From a checkpoint of a small mixture-of-experts model trained on Wikipedia.
Experts: 256 experts in each of 7 layers, 64 squared ReLU neurons an expert, a sigmoid router.
Training: a variant of SOAP for the experts, 201M tokens, 6147 steps.
Below are experts of layer 6 (counted from 0) of a mixture-of-experts language model. Rows are named router (the router's row for the expert), up (a neuron's input weights, with its number), down (a neuron's output weights, with its number) and show model dimensions 0-95. Each number is 128 + 24 x the weight over its row's rms, rounded and kept within 0 to 255. Numbers have three digits each.
After each expert's rows: a language model's description of what the expert responds to. This comes from a sample of Wikipedia text that the model never trained on.

# expert 35
router:118155123151117102183186152140149121133138141119149118111077128145106123160125117119164120118094139129123117149147133186152097120099122158155122126138115109104127146115110118124137095149131143129081124113141178136086108103126144190101171082143146115104104148137147082145122116100114158149
up0:099128114129126116179134102157143113145108150173128109102108157119099137109163113143128153092078149131091151146115155130148114098144167169122106115108127128111111104148165116129133105096164109108112154132134143159112133120141107172161154144126112149068114108158169143140156118117167099170
down0:126137123161129129135137127131070068130106138124172148075104146139167125108163093171106139157094168133123139133131104108153114116130139161129132124121157117103104077127178107144158105144157138121072157134109124142098121095115157154143147120142082118134119141160090147148124139133123131103
Description: Foreign name middles. Word-internal syllables inside South Asian, Slavic, Japanese or Finnish names, such as Ignj-at-ovic, Sar-as-wati, Mitsub-ish-i.

# expert 46
router:097099144148114129111154169106137093133130145115105149079090120122156129103182139116165115120109129162125157167110120167161130143137154146131078125081130146131131124169125132133127087156139100134115128077135164111110151102147151130121113138148158134106061160133095115137124123103109164132
up0:166138133143098158148158150173122117078136136118136115142085108127127101143129102090131155138106103077150129118152150138159091162133099110118193158139146131150110138101126100126121122113137115101130137143115094141157129130112130135116130160132114133145083057089153163175124134104112126156
down0:124120090137198119159112104156144141111126138167146133107133118143104135072130171157112134121152122173121116083137099110092133120137162149128090144107065116128078140119099121134109162132122123147134132119169122151124082153127133102149128132123163111118146123180121126087106145154138140147
Description: Row-ending line breaks. Line breaks ending table rows, plus election and league table headers such as Turnout, Votes, Candidate, Pld, Swing.

# expert 47
router:142130147137153090145146169161146100120111117156149142137096117162125106140153112125116104081114109140154156117142149151172146156118138159163121130116118132103126100154075122117130113162153130113143115124142144080093136098111121149163118116106160104129123200080128097147096119130082129096
up0:117132140153106088103130130120178118110125143157121127101134117138106146179110105132141066107155120112103154163125096143140165111116175082125103148066107146112099089108100125125153155145136157128139109161111138117092113111105131136156084163118126126090098149116114133089149156119115121124
down0:113089120113093080117163096077152187137119143181127117142153096115118137146087122126142120145139156135121109125193152097142153138153152139111146098109124093163130097100113129108115115154139137126103103142147107115111132066113121090117142102118148121153133133137098138132163122145084123129
Description: Country and place stems. Inner pieces of country, nationality and place names before -an or -a endings, such as Pakist, Venezuel, Lank, archdioc-es-an.

# expert 50
router:114111120103129083139160139144133137125121110139071166101107111139127107124145145144148118138089142123146139153126122121141110119134127112145076116073140112083149099107114104079148122111123151131139115114089147084092141122138128182157109115145196119102113154112105123159108112080118156156
up0:129137143115149164164161135118137129155161095113138185112126142085146174150143154129143144106136113110141114089112124129195065136123091101123140108116104113170158105138129114148176165137152140109128157097107153111128124160134094121115131123135095123131134125134118101094108112086087148131
down0:103125167131120123120139117100131154091156149080132129090131166109131159112094111150128169130132114160118171118157108170123125144118091160103146129121154114135157115136128152118085140091133156176131096123087080117123120130133127122152107145161139102155138124100094099140114171143081083139
Description: Numbers in coordinates, tables. Numeric tokens in coordinates, ages, years and table cells, e.g. 83 in 32°51′48″N 83°, age 75, 3:39.

# expert 13
router:102129144101169093128155139120158098105110108113136148112085105155127086122144138137150116126125091168146140146175114151132119124125146142103118077076191127108153127120077114086170094117150131100122127108102138139100141100167115132102132135158151127094098129141130133141122138090097137150
up0:100131127106181134164137138143100121106111130099150191150124119147115113118141113134090135089134137187137105143107165114145116149146143131145137146151196149136170140095123175162138106125137137143139135132150139075129110115103106160127102115088137173106140146142098103135105095136135126099
down0:108196163121153172157142137116156161131113125108144138117132107131125125137129124136079153129104148099134194112165113102162119128108109141126128122142125113093122154147108140126104134149171122093117110141079101098102102160151104112120109154112102084136128144091088104114122173161135137109
Description: Numbers in tables. Standalone numerals and number words, mostly in table cells for rounds, votes or scores, plus counts and measurements in prose, like 2, 14 km, five.

# expert 37
router:120131159105134090155139163117121116090112124124132121111102069152135121108168127113150150090130112172132128125164094149133127118123113133138094060094164114112105129155081103105144113136113123120136108090119151098108173138147101150123145109146157123133124143083118111168103118092103135176
up0:109126129156139124176101120154136063105095145125101144111106109101144135173120131114157102151137139115180121104154147126157165142085122174094106152107124106152145089156087157131122161117143135137135079149115152153124138126135114148177117125131133140100142122087123098154129173128127104145
down0:118083121118132138078087113104165101120106150098096147127141130136102125111154082095136104141109141110111164076140145097139124174151128106120153147145143154150129179097160142126120109092100101107128077170134088091139090127143135133118133131127126131129132105134101136107137132189139106121
Description: Pronoun objects and role nouns. Object pronouns like him, himself, them after verbs, plus role or status words after was/the, such as appointed, police, retired, guest.

# expert 6
router:121101134129128090119144156071106108137143109139138120135093127116159105151153115138146130107160108146132115119145108155162128098135164142151125073085190119106132113147130151100165109106142098129108077087127134101114182131151141152129124104151169085176109132124131115134120120095143125158
up0:127079125150133137160165153138158149130151122110094113097105134084151176105125142158112141131146146144133123147138120169128144098119168108115096158101095121087061121139171124100144138121150161130108124125101130121120159130142126165156086155124106141099103078129094129154132153092145115119
down0:143152149142114108126112109153139151147100125181144126181135105118161109139147135149127134132142144076155174076090119157165113113145148134120134134115079134159156140098097135082121130122108126160120154092129124118134117118132088137098090153134118146101124100126077145157140186112129102111
Description: Organizational unit nouns. Nouns naming a unit, category or role after the or a, especially in sports: Team, Season, Division, Round, home, victory, episode.

# expert 15
router:114135128132132125134161150132101116151121094109138147124090138173153099117165136100120122106126115118117142144116135169143157105117166119117143089075150124097132142178120109098100091096135094143076126095124185129126137132158133133144131119181151112092105170130173132158102101116116142158
up0:130118135112118135123145153142163125142146129090117150112110138154164096144139105176098182108128097112123138104114133127113167118126153138115111131116126132108098146172133141184144120120098139134142094128152104112104075147106115154193114105111145112149137160132088095085144114131092175091
down0:088163173099079138123148142126144145095112118102151120120121136120164107182109097157116143149139102144101135100085111084138120142144119142126146119125146112179100136149162120124168156140181113144136105116131112148122113110125126140085136084071124115144106107138128122107148173167105146137
Description: Table header and cells. Cells in wiki tables, especially header words like Position, Notes, Result, Length, and blank or numeric cells in chart and election tables.

# expert 18
router:157130106127133095163153148128101118103108114144163099132101148137095115101138150096146080118134133131139108165136149146141130138096139149111118089107138129112153130143125087141167104130130141147140125095136148144083162106147133153110159078171156109119123174088121123109134089141049140109
up0:133163143096128135127130182147121125070132142094100157101117125117147078144120149136126130133136135116122153117085119067104152124146139115124128167136120125083149083162075131176167107120153111154132097108127152120136094106113121143119107076131174138112114110119093110145160132129122147132
down0:155164111081154125148114103155156154105146146116131163144089102092158121138134120108143124156074151101075130110137098106068137112138085095090134146096105108158152126148181080129164152128137127134123123144102133099127127126083144148117100154107110112153127134118119111129118118115118107142
Description: Mid-word syllable pieces. Short vowel or syllable pieces inside longer words and foreign names, such as ge in surgeon, a in relaunch, and e in Joseon.